python train.py --num_hidden_layers=13 --n_experts=16 --experts_per_token=3 --moe_layers=[0, 1, 2, 3, 4, 5, 6, 7, 8, 9, 10, 11, 12] --normalize_top_k=false --balance_bias=false --router_z_loss=0.0001 --init_std_router=0.00807 --lr_router=0.00183 --norm="layernorm" --optimizer="muon" --beta1=0.9 --batch_tokens=65536 --max_seq_len=512 --train_tokens=385100000
Below are experts of layer 9 (counted from 0) of a mixture-of-experts language model. Rows are named router (the router's row for the expert), down (a neuron's output weights, with its number) and show model dimensions 0-95. Each number is 500 + 50 x the weight over its row's rms, rounded and kept within 0 to 999. Numbers have three digits each.
After each expert's rows: "comes before" lists some tokens at least twice as common just after its tokens as in all text. This comes from a sample of Wikipedia text that the model never trained on. Tokens count by the router's weight.

# expert 4
router:495469515530460448447531598556425534578495450479493484486478455490482416534561519564518546379438554497407456435480364527513480478496496565503397508494478580527497497482551501400520552496481522460506497463559508502480492506547578528523406495546601426527456556504489513507495559503455569482
down5:601598487507606453526603445543509577523448466478527609529452437486524540549519541514539608479431564479511499464486425469376497506437533536371513469482466565502517479368414491506436490469493559552425530452483418398492497490462509493458536450471555506375515464473480467538347501494486463503
down6:519429563466490536502547488540494522566500536513468537490539593496556537435523457595466587512464559544557551552524526622502506409493565430526419532524413502474539528506469522550524473498501449515600514448597558505447466475501543504439468444491483439470424488411502536485527505498502389481
down7:472516488441508504512422429405570410463504527558528557462435416559476531541375539540548547413529556485462492527505549493495578573495475585437475493451491440438522530523573500561628502501487478500504532453425557449565526513439482562488496445507567416550480573511500550541450515539565572497
down8:514416532518431471463564431504541564426495476406419627560520603401527577458525498509566575509461472456537593510452441510419477526520508523548459493419518593556441451461490461464470503535520572461546486557493479451458485423541545395497554522526522479481427464424469454511561509440533517520
down9:483476589485405474518484455475523518504535439524455535465550537435494513475466452471510432430474564489391520475490511491436443480453503460583427540471527556488546489581612497472546481475556454504564452562492562534517435494485422543481439508489445502559583478503608496474547454466502487571
down10:521366559471475482533490565461434481428498544553546533514574564467479560490464572466411544547589535559508476493481542447474519486531573521478526460550436466487487449532507517539496457509472511501487467422355537556484499472470458473459615459475482550553468448514497460420452497624473414485
down11:465585529439552504482463491426423538548545495460525452470527540539458541505537547522534516473524567551534515550518447481527556439424511438570455522481431483509481471543439624471540379454501540607538418423527515455481491470513527511425479561422416584550446465577470420495498489398449491475
down12:475504543474532488504539464449450513523435439512508521586529540537436460526481533465472616410458493450493597511504572553449591551447493529525465546432483485428442462591487444571512568558514489526576506420508549547550528487471476391580500486431562466441449566539547512457480508413480436496
down13:568479594510451519477447407531377487541539509462471501484527511481459518526454468543488479583484422447487518576533528577399448473493527535532444440603489508605435473533517462595516488485510526571443440496502541541553481375558519545620499567551549552527531494522489526489524474407437422495
down14:539502483513445476414370550535509490472535482523495429496437505630488531480470447404424531433501530497513505513461528502522434519506545504546503551425475473566562476440489393558507503613440556483421554490447527493529460438470543497593519546457503530504488476556448505581474571480456461556
down15:498462546529412571437562436591405485479574455463439483517483487482497484478451410471540463519516446571439508407531503536506497532579475441502498488564502514518549468457580537482536520582612522522490550461536414446520537518484495502465397511510501592457460514547488436448561516559510433520
down16:566499491577512436596435456519650421552513521563547462579445485530512432581541452384526497505423452491456528587519530454459456537481510534568535503503528549455484509559414464556562551480548542590525389554465444481611448490467453475495437506458514412557416493443543596574496456507496524479
down17:420465510555371546490532472544643430469515507527470473525547464469504457539551460516459521387596505535523549534425583547487558528547560523526495504412446524456473432463568643460555480469519504412589521552416480477466486532403546472425563586448544538515506459605475465500437403407474494506
down18:558501496542505533586493479569447415539474531496573485521431533500463476554519518502396451439540598573497526440469505536498381490416550489495569483432491521498554488518476584476543432537532502552480562534470475551546493526407603471552537557434509524414538430537504381581493514564467538539
down19:420466481611426487430515470487549511548436480457561555516468536547583549518542492540486522510559485481444472542478468522479425520538529455496476462434446550512534487419513549526506482550463524503476566607420439544514495444547589438507475554496471485466526465507397503455430562455424475579
down20:532536514453616460477591524523517525516553584577500496488561448464519517567382548428493513490456512570463473489499430519520554521540529407512450445540486426493523559453531456476506491527536529444429497502527423528495493584535376445475585453537532462454527527468522566533506528439525505487
down21:588407522501455469570471498443489508463521509503506499473480456474472459531546449445564455546465603439422445475462508516500413478466506487500537414483488451512420524457547466491499509492400466507463464546437515518557499537463515460527523567560606470510590526527539459434424530544500499456
down22:546513483495447467453469548492527408552508561401427532490612384514526542573475444473467583465494482472573499508477485510450495466438590527555564494533472479495623505526530528487490516444545554474444558556507408511544493548517528479480470531467517590561461453456452420461440475545453549457
down23:453560541444484532457527587456475372512564599385484502501497506478486465514490503588467508493502565555506491487567450499509538426521544551461457479454528475550533506453603614452495547563475495480459521404494425480539462534497449551435557476504484501490568526531523400506522496537648498526
down24:516546517454559514475536409607495553474534476512493498364442501559591518563511523497476483480553499400536483548521493469472570536467434559502500481422506479486548548575529436511481584447525448454445470604421495551466515571463483551533620631528391504482492592441543530503532529567475352524
down25:414511571471477504637430450519406545523508371548483490523501457556488518486580491516500470447399601524469532508427406497557526550508514492551478458538430502468493499527516575511470516552531523489509404524510421460462493576524437500472463505558462574478437440483501596407458490523529535491
down26:549599549479485596549470473609545561527526524541479517447580573495507599486479522425459494464499576539488547404482475422484480550478450445371487535503515511438508464436540494543421557493477526605578463421559552539464494469515500511456566492519483526483405522458476535424537433545475435520
comes before: " |", ":", " 0", " 1", " 2", "ed"

# expert 3
router:507494501545502472433539562476488456568516538481458516501544557454482485483566517552447463548377408485490420515405521453517485497584457519550493560409576539584456557520587533439528470486407500530505532478472464433485469544503452457505479380465450460432578557520414516550529526449573536526
down5:537648388584665406568651365512486519546530558461484515464477469514565507496509458442464492487433508499512475500449507496508429498480435500416599511445548505483566477477494456452538458487498525530437570512597547428582528555521562513483462504533485447419421452389491437381485494502543448454
down6:623488505478530580509638394474466572531464468515486510534541530493428464452537575424427594529513490566490600571509451473464508532447571501449479537610505509554511486496586418402536463598499429530545439488496453490533523464462455478497493441521484482470512538586458516503537384482531461417
down7:480540444478563550483557407524555359542466489603556573495503399603475502522377458523530527438515439547476422489508479477534525613473549468532449530516433465469538467549476454569455532454534454417515594439492576452523493510533498589326508505508452439503435504557462590474448469507461552465
down8:526422463484469424491569488559497564481463453457491485505518435484466500476595590461494543502486567580452585576449500545485437584454503442510477465451503526514384503472481420508455542557503423554562541508541445578423460492516587488547397487536553463505486532540493488487452545490524431440
down9:456504561521536514492473352502482524520481492498559509556544516425516492504477474471526470464480539475467559488482468518423506560541393542462546532442477453554485506441489524432435500416527462470584457521480494514559507519478432469457533475496440521540584498528517480511566504475498626475
down10:529377442509508493508469437443446393480455498497585543508486498425521547521383434495423565593565528534576589573534498484408531442480510545477505514537541508426521518532520519537470481469496467472581483431538464567495514490508483445514623598541475636445493534494412408470480537539498458518
down11:401491506476565511549445449453585578536456531480486548494495539421505537468482529515532466531631533521512449550467463547559575483518543490543503492539491496530445421484433514554452478549514493466517396459538456532443480543464595465447495455484441528586456546611458445559548482497474527406
down12:461540474419476504559514530578410530473498388585486542571427515479473544640359463515493612439509522435468455555458528466441519471498501457422508545422462537383506537550496585555450479511500519522529443537501586535566568482431488458522585453484443508483430479459567551498428475411529523475
down13:521602565404449530489538533548433446441528547511432506433499427578478561466460496577481538506482557493491503514514472507459493490491442490445540548523521552428438456488457510464473595569458581525502538554495459456477530518485506634520593463448573523524467571489524585566566544437471509475
down14:494624521432553399456462457597437500416473447538574439477412458529501462538429497519501561526500529493545477465574480480497491530583461543539468569478505490503528485540546473594512508479503491515446470459508482446541467536485558504490477513546488571455523443457515545697560471505451500529
down15:459503471443465535549460488512484406574551486477453529497459436549464453531461415524476518557566564483450556481521532496458489602462525483548394531542536545502506412456542452580509480521665478449440503584499477507475467477464473507466466460469452531544514482628529478490513496489608516544
down16:483488499513399393513494356542653370480497492551457424519457389502522435590471441514558496538491466514530478618463495434556506608487443531520558500497525565468512501498409472612532558475500450549524529498503414574657506549496523505593591567514532434583482527538530482471471484518557529537
down17:457573541538592615491497444443444532460578426587441495419538540517431486563577503455452518448511477449489527482514529616507523556476491499547462426380567526472519477514511613467459544454472521504546508518422528489530440503404507492459545495455440476502438418478425524479517513483425526590
down18:469491553528381526536497444524507450533519464475493582497489467551521460486481581395419504444505478540481437519488533565597397548497487492529583485422477450542545572441520602507503491496455549474519562460422529484504515555444576458424551587473519494474441479523504407611517543561509511478
down19:565410578581453522458530424431531517479514449508502554530475424532449531508419460436358529518460420534519465510510444502535448510483422371438551474493384445519528512486547592455449542560558503556504580531486530515468469505513544477535575510470551464486508517505555441459408535535447442556
down20:593457453507500539455493545603555538513464580521469558490505595435485481469457629475518399492459512502472503464508419575491472498469477529521505411428475469502472373465479523490512442476461527521481540429476516522523578463587439519506446579504507442504566538461464546497479585495512505385
down21:512506504520483510447510498505532428414554462556491450548507485474357496553481492489407494503495518564467494487487475502417467510471522435433461571429434529497513513535455460461513553524633505543436422559505434527528537532566453518519415548608453450560466545534496455479460550493570500628
down22:590489514499442472455580519513508491498511522437488535502487473515476534473434466503509522417515452519502568574475478537548504582511577503603514506402457456500545543417525526531584564428481537468549522414440377545511445491501456585518517456441451523567526632466523505405503535446465522502
down23:476485476513512525442602418420512465540470515486593538440446526475513549515517547472387504409553479573584428445503455578507408544513552374520479462378468493477464435517546506490483416567608413503551521505531572520539446494466483535505506579521425520532517573490559532531532482463481442565
down24:545552452540534511529585334533507527522436525478426534497524484460451433478575532591482534504547467506473442531539554490500578493461513439537466427493517470462516433481504471525482581484499489448463420548466504422504537502464449548443569402562420487505414468450568415485554514567512461556
down25:446541557453480558583530503601442566512470425513448497500469461561565473443499425477446472463488503520542446442450519457528562512501528532482405418499459560445488469680502507491522489527459566546469396495548519473456512500422590564407612563468465520550439515432615578472455485557467579511
down26:517533469500468520464528386506492531444487541501515533458595571541535596531478515440552589502509608513478447502529536530499546583537510609459538482409557510478511559441520493570461527458482488604663442476514525501520452503447443465492418532527524468499459509482384471443458491494578501534
comes before: ",", " of", ".", " (", " School", " University"

# expert 6
router:378498499532486475453553587601439487562477531523535456490498457419450488492550535578516560562450447461436486435467398463383467471437522471581495507460512437526540488411546587520525544424485488556467561480482504560510546462463524473490462519485507397551528558352527511597497532420453413595
down5:530660446499570488486482491423465472471498496447461508502502409524453565552519405446445534498493544485387587534566526468477502542502466529447574493455465585409581345512488513512488491527505547547434508473440467514486522471460550525437408479558540464543453557500560527499439484474378452595
down6:511527510402513569536513508566569496550570424467562508492505460452492512524507516518439484567538369566506480551547495450521501507444608384486530464576520582437546485422617484497563449528430495567503412430512516564506447467486564537466464428504528422508420561517473540518429497591460528517
down7:471580558414524560453447406421616406469480506578477523509430440568478551602367458471474436460500547455506498463508522492584567610505501512426466534442524448484587474560428514484468608515478510491489542451511637431544482501438502560452499492485430397475478552549430553491497563503550463502
down8:452512583465552375506472610553397482474407547445432498480525449466478436482447409451528471483393500512524553534436476566561527448555417574514380467557471528536458584493465527408464461532527433569542530555480415463540529465520450509508440517493481447487485463536476553503419588487545420412
down9:417463567527481446506519396540454463487432478494532447475568574471540441438494580479500465458489551445468600503481408516472531551462541507633524509501502519499561564501594476446396561526515497436522516575464498532477480455458455485474480534537440564444559459487538405533506664426426616577
down10:508436440476533466518561482543481504475535429535461563468499503449529596444458577481406466474597502511462494568399462453434523430527478493440466494436543462498492474522502418516542517500494462493579347475431409477486458393585515507479563589562498592507406467548521403547541474581597630506
down11:415478634461506505473438428464508483597524445554476492608426534486526511491417537483506509501521517542481515496517456438477534427459512516574461511582446561449492426526395529509450444529514536563561374511439510499444487425513550461402514503401510519521559474555494550384505548428511483456
down12:444569495432484600408492478521407548550539513486488512525499527540454496541422547547518496404500562443485507551530567491486545532509468441471546529567459598436497482561411520475568525506489417561502517497479479539596432522474614459520476466496562458475385538535524513463405462401449527490
down13:545560457427481472496412468619394508489512449416441491476503561478556490494487446491462502466467582428534541525602527560499465559486489481523472410444537553463443458451449511514535532536542543489479510494482485543575526568517559512559463475487450420536388457604503492457474525460532456502
down14:500583418539563439498468487592513452463532472449508466548486530553526459503464489509417506488378583472549477532516542493536524489524533559446473507380454511480567508485474457540418421532507532530473511474511529470513410540466546547449482565471462575452478416452390512496565481498515458645
down15:493509494541541547369563407635507449484483492506443438527410461502492494440498455446496496546445431513450510441581600426518430489511430546523480406558514467522538408521499468489606562541625362624535562502506509484534514528512473485549493501449557559498484479482493550576490525572517487536
down16:569560538610540420459524359568604461464545471563525526546503527545567514506483459447531533472575533488433479506517491466511506447426481545536600500518458490430432459606566506507482554449508503433506485498444484488603463562429432418465535485427590439531468501503478511521557505493523547443
down17:532503488555449537542486478568547470499423440525508518470431514428469486474488604577500417500522482478492493455479482518529438545472439548417507476445507528499520478433463483559533558468500521499494481490493496514469409467497546547555414507450426557486438561460603506566527413461460383482
down18:454560560541508533557481423601364515577445468453488537526487516495537588558501531522606434475515518495514514490450472570579494548542482501452519539433436356524514492521462557536495532363470586473559564452449521419492443529443485424457482625508500546500400509561554450501523487507490442449
down19:551373445516380437478448436444509462472487465482517514370516497502477523532474597532374457452579509532453534574490473505475472549452456423581535487533412489477665472562544492524484564505593455496394579487457460571495463442522524462518412516532457428546459525568467490511449552431461509570
down20:591591510485575418485573563528574595502585497520543572438557493450606447541512488485560504535395562505538521494498554533466498499550516456458470431520461459507524397515458544465503512477511484497462413524497458463448476443538445424458515474488456471483535475512551518467425614536501403398
down21:561431469542485458381538512478513575550421452608430510507484458433483489579487528543535482604551446494539500492528503494449328410570453477509571502461452525450505552527587437470475474575513588566552537550499508536546458461522493418570513452501566489480432472448461560421514565511449584448
down22:505576614475448496468589502510473504482536477474503588516473427500462509379485413464491504476446414581498433417544495483469486472550506514536533517420473542481447472448478533519595492511436586539510498542470423497560488541577556494566520458450405577507475524538487497506436560496528518483
down23:500527511576519506541613454405598367603454502449470490468346524408530413488451504517492501477514511509459408427517510539509525588571481492550430515522574573460492476430448524465546466529552532500500504589472500479468446468442478575500522486516489525515496458563507508585489520507542624514
down24:640530432517496558567501395489498455524487537407523542407615467519441496608555539473485548592526507501481453463498467552543576559481437517532528460540629508484469440489536512459469553591488417481426485578473471476465448477489585464451499525543473621384490463520558473482469541566493533580
down25:470495501378465547576546484497545548428494426515495525464519475493524426505516570529527504497488539467586525477523385427543482552528519576459554446523475548487483502524516473509565614498467554564437410451467390515460487498486523568464509533538415550442524496559484526477525392518504532506
down26:558468514555469478453504522578525516419501496439477462481553487625489486502499450473524533427534540546466486501587483489549523505469438501446569574580451550484455466447540405463501486494497575580549470451460525565439484603461448437514455461494559527415495488377460455532459486620544575596
comes before: "\n", "|", " The", " In", " He", " It"

# expert 7
router:529409529525574480384506588465460417537553471491544539440566539508371472459585537445514522577392433437419474451457523498536514458417554476533483498470507479460439459599603467486554454556506499488449448476419479494398500483490491533453422461594560425581570463494456499437576506469458534446
down5:575707369517549453511579453536584443499425609524445521479496457455409465587396429427548572570437504452529505518453414524487553490478478499481562491419614488432551454512498498549556540537552506560490536459547409458489516534390496546542458509500473462459373516421465515531448458495491501464
down6:500536503457417567446524511523545504510431582538520539573555456448489436542541506495402503525461497662443417523517470515487482485518560415442632486557466521558616563491551579475478415527460413512541497465437502467493523472459462518458431522513605500570479560484467513522487496610443478481
down7:477543502419532419522456455437602494486530467456648582553511417561502475582377466505478474484519481529502399557532483507565464524468463456513435467399499510428515551528472519590567476480516542504465499424478505495495486458472461601437404536522406364528450459579529588517488486521526586548
down8:557531480401496389544540532526504548425493504525495459538518502458540413465643436522459467452426516527560475499503513466455512513568432582475473507460507466561542467473498605478481452556561531515550515561478513550419428523507521487513484440508556426480441521526524478561558498459513383452
down9:494547610451487543455546433535409490499547544515494591539525501434489535457503445410510542418457526427425502487482454440420563523462458507454566519493410465460518482517577416304477527540589526473463440559444513506521472508437461461458478486588463449505535513533605482445604648481487529555
down10:463454465538442544512500515545485531498497526447526446488486420400473534587452485484458535508601574555534510531518543522489537443568525463393427437536442545507448380590472505394487566474438511464552535463512441653550464575482494495521471473467448500442456485514498452504540481581460547393
down11:490469524474515545354447500526573446546528510472490456413468510486559522496555608429519522523518575475432524474498362501501489411437461540513565522534491526469508448518446567508369558582405514448552475471568548446477491569512411549450566563490563539491512459524599495582532437406439534518
down12:496531513402516478428511391456439556502435501458485498510525519573478530566393472481591421413490547457617529573460540522554527482464456524450522460519469484402441420475476486578532516481478469525615417498457563553525574489579486523511436542448487486554459489523500634535566560486485468523
down13:586494575459507472411423457521476467565477503513432421464553511508462521479408479563568510473523465546558579591505580512486476508457360436479451446531470536523442455454565527517482486497434478603578461569485523481587576515445561559405510582581530614515512484458508525458567493412481541465
down14:479565483504567472544339566599475558506498491537502460592391472555465545495423485531510506477395590616542498519589505480498405543567519458493445472417427512536595473455527413527492453601538586504476593489541458481408436531492558542517492498511444578446538455529394447537518496454429504528
down15:514388521517390516480506471567420427528458520459456504443469466446402414469492493547468483512565469535519508507519584537545411480514477533528443422518491554501491457488562447536517512471503453538532524504506440586508522503449457559436580473549547646557521492495561411493609519478561541523
down16:478537511610421368460592403529596460475463530562476531528490398503472440535484472556478470538501454535490493511497435440457466542403448513542500510546595490453456611513516574470435524499584461567459508457488362533495461515488429497517623545503506434516514529513546516525559536545591539492
down17:523589517474551577486480436578527419532544497503466548467465506506536462412497501541502488539452481524503475517547539460525593506546508489439473472435585440498535458478446605506612545378454545496564502516490543474440461491466495453440514461469436474534467453503548433461494498501445444481
down18:485501524555477526541464388525495488543406542581468578481466409516540474474422498520513435378525525584559460557446427541504456536477623547470491501432500484443522496489437523547477464504510486506470589469510440437534462443462582482547604582526555532436470561485438485540463466496553469487
down19:494416486546443550448464490510575467523520512504483521468566512457465426447489437456361459434488392491495483566555500476553427472552537452483549479451357502478557520487501481512533508560417527551488587603484465549469532507480549426559485612429502471473481435448424509496327519489508582516
down20:612509511518475422488424531441510487513557482491417499497487516360528549577449632440492494511514528588541419457432432561519504517445578474459458457539476479498503439540485477487444538581547564436475548479563504548454591427483534465540444556439506443577540467489502604511449537539452471459
down21:507563457636460444455485426478527582563538486513449478527387451475417519490502404529513461539523564418510507446492521512474532509459512452556462511416514421518547531531551472501539487513466466627422455548433432564493516497475557439599522490490562466434504555477526551461539510554517567555
down22:481494480524403469442535506491536475540452436529472503490458514501479483434482497554513514557491439498447553523478491439562439543484563537542668469509474533430484556489530356440609535529516500558520499532383396509502398467460542467423492523465505583481529551412527572432481547490559540483
down23:517450473624538494557550422486479397529481486486501506492391411574502472478602556472411420463596488609501403436518521423467493421586504485568514458513552484423417542460524566508533498506497641518483416478459550539556376477544475504460542450491459541496468542523522544608518557519495517575
down24:519610456475459500494396326492437535572397424556465589454549475567453526505527532510457538432613440602563503553513476587498533553544404497467534489498578479463496499495542463475496565530545446550519503473456437524533508499535556512454571495509467507496538477438543483421511475437448460516
down25:492511468480503491519480496591454594472453440570504572505495467565468424530461497507526593353449516435499547446519359536550470543501451582561389458508441487462529532491491583535511497544545577564465401463503539452503467560472503563497549547562478485559581433539598473565376435527427529418
down26:439552444548484495513579436479542570452531509542479617508560523575550548584530557528533554502491613507503471428491492506493457594517423481433508565532509557514436555471467490592387517502422534559617368536584482440490523538479442483503530528467471469466447528452543519491516434508543571549
comes before: "-", " ", "|", "==", "===", ":"

# expert 5
router:466553454478482515408532558458397463520406534513518486464538410454451501524527424476432465480480451472487419437585487440366533504501471484460534594449525571491487527569566503521536440607497568473441562486490562508471509480570445454491510452561558404571539486450486554587485560429592424525
down5:585635502595673516489621517529509531518407489428525508528553397498486552466466525520513525473431547471465521438488477475492444453445525569510530495529539541547539391465493493546499396507460539465429497482520467435505516457452473579444431592511473412452421447472492494544409476506463404483
down6:546385458447531536546616423618480519387478449469503497458551579538527413489453514399499502505590445531518464570572500571402482508477460446511537474557502527584509479434581560472528401574588472543555501445492475469532457419476498500534583492567469468590454440474522501520507404487467465481
down7:449592505515574462484589422423579403512446492597520545467493452518521513515388509491438490423463583495464518528517462503583495567487505536489478550484439520475549550540537510551492503480445447499568623464531499488513500491384416530496541462489504422544483580586546492501496500557563531435
down8:596543542539405475532577439523534518474424554520529453460551527496474486449430512554518582500476533527457534603446509515457579496566479472522563511426458507560458486474571552455542462525576482482567517517460444516442467499505466469518418472463511551522409496506526501499543522442519440499
down9:462452526481574500594486342456486505519587537459532551547501549410512505486487470449488464419498572431418577446494443478477533526539521510494496472512390425462520533559531507385503571518521414392511476569534557553547523501423455451476479514470446473509506521492547388494571506517449564540
down10:423431526502442581482466510492460433397481548431579553440543419408487530477418522439439496487546562528559481471544455483395540412579539472520539534490457534530476488498486562488450441419441494537547413477537482564515483475557405479549617526540534586490474434457467440391491483514456504465
down11:461545435536543530495491445480484523573558504516525534524489508493591477546485472382456406456597495494504508445602438466509511570553525446518555521572436512519425446432476585559477506561528514521459439443476527552530444607480510477494475466427489482578461532518494508514426585440465440461
down12:432512502439507431523492563544508488493465426515523535546498557479457530547398494572402542505511555441520530490517453549510439457523478412534473505447475471406538444569522531400493479493454517572657405497574617523465553587587579444502494489401537487520544514489553520526473470517463556522
down13:417480467491364511445500396451502438477551473517460579519557468543518472443387440466520565533477527459478533490542500473467585510528444472505589417567418510453377509550505517613549533531550474545421479504487566509513555504514468573510469500505493456519475570562491453372459523470546536481
down14:503496510537537604421400442555453518487491420511515466494472487509584444425380500516488590575471655460505501536529461507447552441515498556511507364485543533496567493525498431490555444565518532363483482517518491456552401531580456529503550440443482603546423461580493478580550527490499394527
down15:540397484400510541502504453577440550521463473517500528591443470594461480421520453456542454608413461495542553539499542503491383514490501515468465428596429504449469469546631480576461603514522474565462512456510444476452475482460465535422545456433484583479494504552588435497465517506553506463
down16:478491362509554388503494397465613395512487454558607440482400469489507458501432520613520507501528516551544554556440489448420522483529480533565514457513571520516512542430402489558530490543513500480494525491481501532544469551506483548584529531479494467499493578566468444508486512522513462494
down17:509502459532576493515487522563473478516494474537553578567425553553508505433513539552466496534453508459513479562437480506597524534497499474578479512434521458496470502499481526563469568475488586468556547446479521562542513513494597499507498463531432554562469377533542569406465514447376459491
down18:526504625571453566556552538566481496430465481552615513502449515505554503491590463470465539383576495585550521487472549547456468521496566505416465494432451386618560497453504486513480534527504513520551541410499523431603393453438596425471506535487472538473449433472586476436472495499508452525
down19:419441500538469557419488434484513555526557394527557518507462516441524359479471539454457476457540496434519560532487588466497447506456518418490506492501379468562563587431468524527502471505506436531504581437526482474466511557491531511505466650411474472554461624474518466524388541506488483545
down20:624499581452554532579547579525454527483471590493509437446475476449537494507505549525519496527450541521614460491495446510431455487499598541512555485459452495489497473501446526506464546501532463539384461513466424485509491468481500483463531537419477498494553466496476520534425558493570422420
down21:423448477504517448566461517478499521489509598462513501415471513508460506530503464445531540451438604422487509511517527513446408526486472436484513509454541608442473564525567500536534540496511477606536439454373557481472516401545532485515449547555532550510568537521518480430493589514521606393
down22:526425518486418512469482562490575481549391579565447488469415439495454472429441513524493530521471515529512518491478544468490472582459511544437497574537483483428441510592537479486592404426413479566525510408529518554415521463506434525461494580482415530544498567394505531544491526512517493511
down23:463466477578454471376639517468493353468427526498509520521454520526489540515547474467461414419451461547461425529524533510509449456493517493538545505453458581461455473441466575474544534488520431482518434560454469526600396552495457474525542502425552471571567566501500543474596498583518553540
down24:461609468504504508558476305560391435457486422527405503465524537533471491575500513508544520465533384498566450461489461481568590564434458527500515477432580510505524482550494482524549536569493419483459467521459525479475564574476574500492542531443564627475418418467548497501450407492478469539
down25:519573533386507562566442553650444450453508437449478494504528466562461420424437524487502463462436511508576509470452447485505447547488507618479470432517496528459487503599452536555576453424492468623518361468522489532494478516544485541439600529463432628521473535547473539508475447591516548512
down26:551515488609564446500545336481545441416479532523462513508553569561543594521489499395471573496587567538531460454584530455452470580556470520431497520468406472490541473453520433529498516517511549521536484423499572450597411472508500528546515565530540473449579445532568475483462480609421430467
comes before: "\n", " and", " was", " is", " which", " but"

# expert 14
router:519503476539469475438526569416475512645532588494497538494565563455571474519541518506454422469450512403453473455626543426458422526494473523550453610424577474558415542456552412521481489418424590563501564483530467404477509489498385518520479486470488461465486543552437488449421501486573495449
down5:565592488512616552547525496591449476523472471518475617436493480595516536542461567488509510533427469360427479505473470457384487508596534526429558509465552507464490437444477540555500518490378481523488555437512515435511498551487431449463480538511488443467412502487481438490526551490507473496
down6:480456420490461518446535391595503516482468550536550467447543520472523495432510502463436565510546521591486571583513462550516465458465603398446475497496389455533530548482535442454600401546552484514586484479544419543519528487458532513559500533537485532473453557545489491445469489507459451485
down7:451579530442542589384427379456520449515455511541538579493491488539406512575353455561540504509487527470531457493495490467519500586519587575503496554462530476461549453609497488563505543517527466570460592570506621460582538535524464463409445478480508410508482539566530527530491462498540529489
down8:537504486520491475536537522507557612528530546517500502549506459495374540485460424457460553527483541574548499547455547460462529466538425497502441502550530652590515403460520438507440497491512560447481419489436493470542489450502575454623507487494494485491533434533544456475520493529592504547
down9:413459530478479453561499467539456468511477495416552456480470450458545491536472533438566530511504516471355501509521440486508527441524568501459573467474406514604565532519457600387517521521533536467486473504463564502434449496498452541470474495557550509436580480420556409427559525469458534489
down10:520406492512518503493529420474471481367440523468510565502499431446443504558457396523473450526602487624607471500457487409467576447495505480412446547618503521455503426533465531537470437489567450516647452479465498622467481540561492413471543564559511548494531459458505514452503498549586559528
down11:418581510483561530439412414459565466527511499616484461433511478441474479576562503496557561511613523554446462490515498550506493420425454589537490569525451534551520532458473548615509477616584559502539495505495544420515467493454549521389481545356448452546552474566478448412537501453464449490
down12:580423511455410505521639483498496521506493464527556558552517550459435432447475470604518534490437605501587456489523554403493527543487569523548543502438424486361454470446458475505461475469502397566606459524481518529558502516491503425377472508435512471494448523535571532533490569487536463542
down13:442454477414454424555525447549439511434448450485450595438527526473591484525391554566411582480470488525552520605564511493441572504555507519446654590454519567439410535469495539599491487583512540492468492523506516540545473605448564493478447532493450489557447621522558479435495531364429550496
down14:466524550592494559414526440565501495447568515557577530566448428463503477435466519458484441455430584472534469556551446540392425572509482489413437520594467463482565568467406469572509498565468472524411521503579460511510441565509556479500529518463528547490406509526491479531523509537454551466
down15:450506505442450485502501458571598465599593550525397536508447468586491459423512503491503478552557516444491525478503482481496473424520524593605490592594449430465522436525577489575516535528522408627486541574471504570438478488466421525479489422465460506456457504575582420428542489482544503491
down16:450444437505483437447534307490678391491455466598521547447466444563467484492393501479511423561574508387475443549503478454399530476484510606466555511486534471517541474530499509655561504461577519496480493521411476514503473582540466516431493488527495460554452580540510510493554451480556502459
down17:547462485493481586510494408542500482534499510498398521562466523480481439410499510556405482450446459501527481508472542509573549499496555500517493514476548533486503387581456628585555510438548489477565524583494436537485427499410519500540559478448432453435451497578524572408637488481467498529
down18:564505521565524569522448471608550499539493500510541545500419588540517526461484517580509441391483578553510482514435539485550477512432607496530446457517474397467526462475437588506579479597498468517554500499507538494533379558427567542477493530487480495491420442485541497546489515520391444560
down19:468449467604512553503385517446520531454447543519511476494459466531523486462427477452434551481518500496406547473534516576567429521530460510457466440396496464520625438448483601467492518588451565523485515492444503489618439505518539525485533455513485461465547420483444626415556506532546542474
down20:612575490549635425540525480548475509490539544509437439487518459456516563445474602464481503476462556558533467459416414579513467455556556417439500458528491464546449469555425543433498497582572611518472472519488414554395528462551444406446554552512551484473457606478496499541418504459493514431
down21:539485477549490511389561478503474424587498479486492363487519541455493474571492461447519467505469553432446454487578491524478484473468494447511579464449494568484468525423543507565554490510441452507488484498467557537513524553493506448490503560494554462630507640533521499356468587430458591433
down22:469483517465492386484534487452543493539576507427459495506426435479535546459435504572485464447511439474464517475497435402502422500563552557537597488478553512525487510510517424532599466439488507548565505480497336449507467558461486613474532500507552576578463557524502518436549571557419532456
down23:407437531485415419544568530476615441433496574497558458469474524510469519529582605466474458515499446509503481516528564498557498484513476468492537468479592551524512478431487442517490576514566473613566515577505494523493377523459436540462452444468496408469497508533503492605535544510580570571
down24:500525482559403554509539341496523537497506481563392497417517534501443558535461521498461573526493490492563428457507437498607616498485512525510517518449511531468456492542538486487447479409480550444527447498575531521567540533446610552392516502534454609565399449501517535522421467493578532527
down25:501528502449487577549495541470412593479454474442416518438494518592502428460506520556517444514459568530620473514478486400459462580467532498490477532479512460474510520627456502473461501432488499550444519533475492435487472495439408555436530453436473495470489496468526545495436489569511582486
down26:451513523503417539498512420587548459418531444525428591475559542542601485568456479467597457472574520499500480518515496470478504481491459486379538535482445421445390441458509512455409526454510563476540463502567584482492523486541429531424442557561537503407511505472472435461478486572526519416
comes before: " |", ")", ";", " /", " •", " km"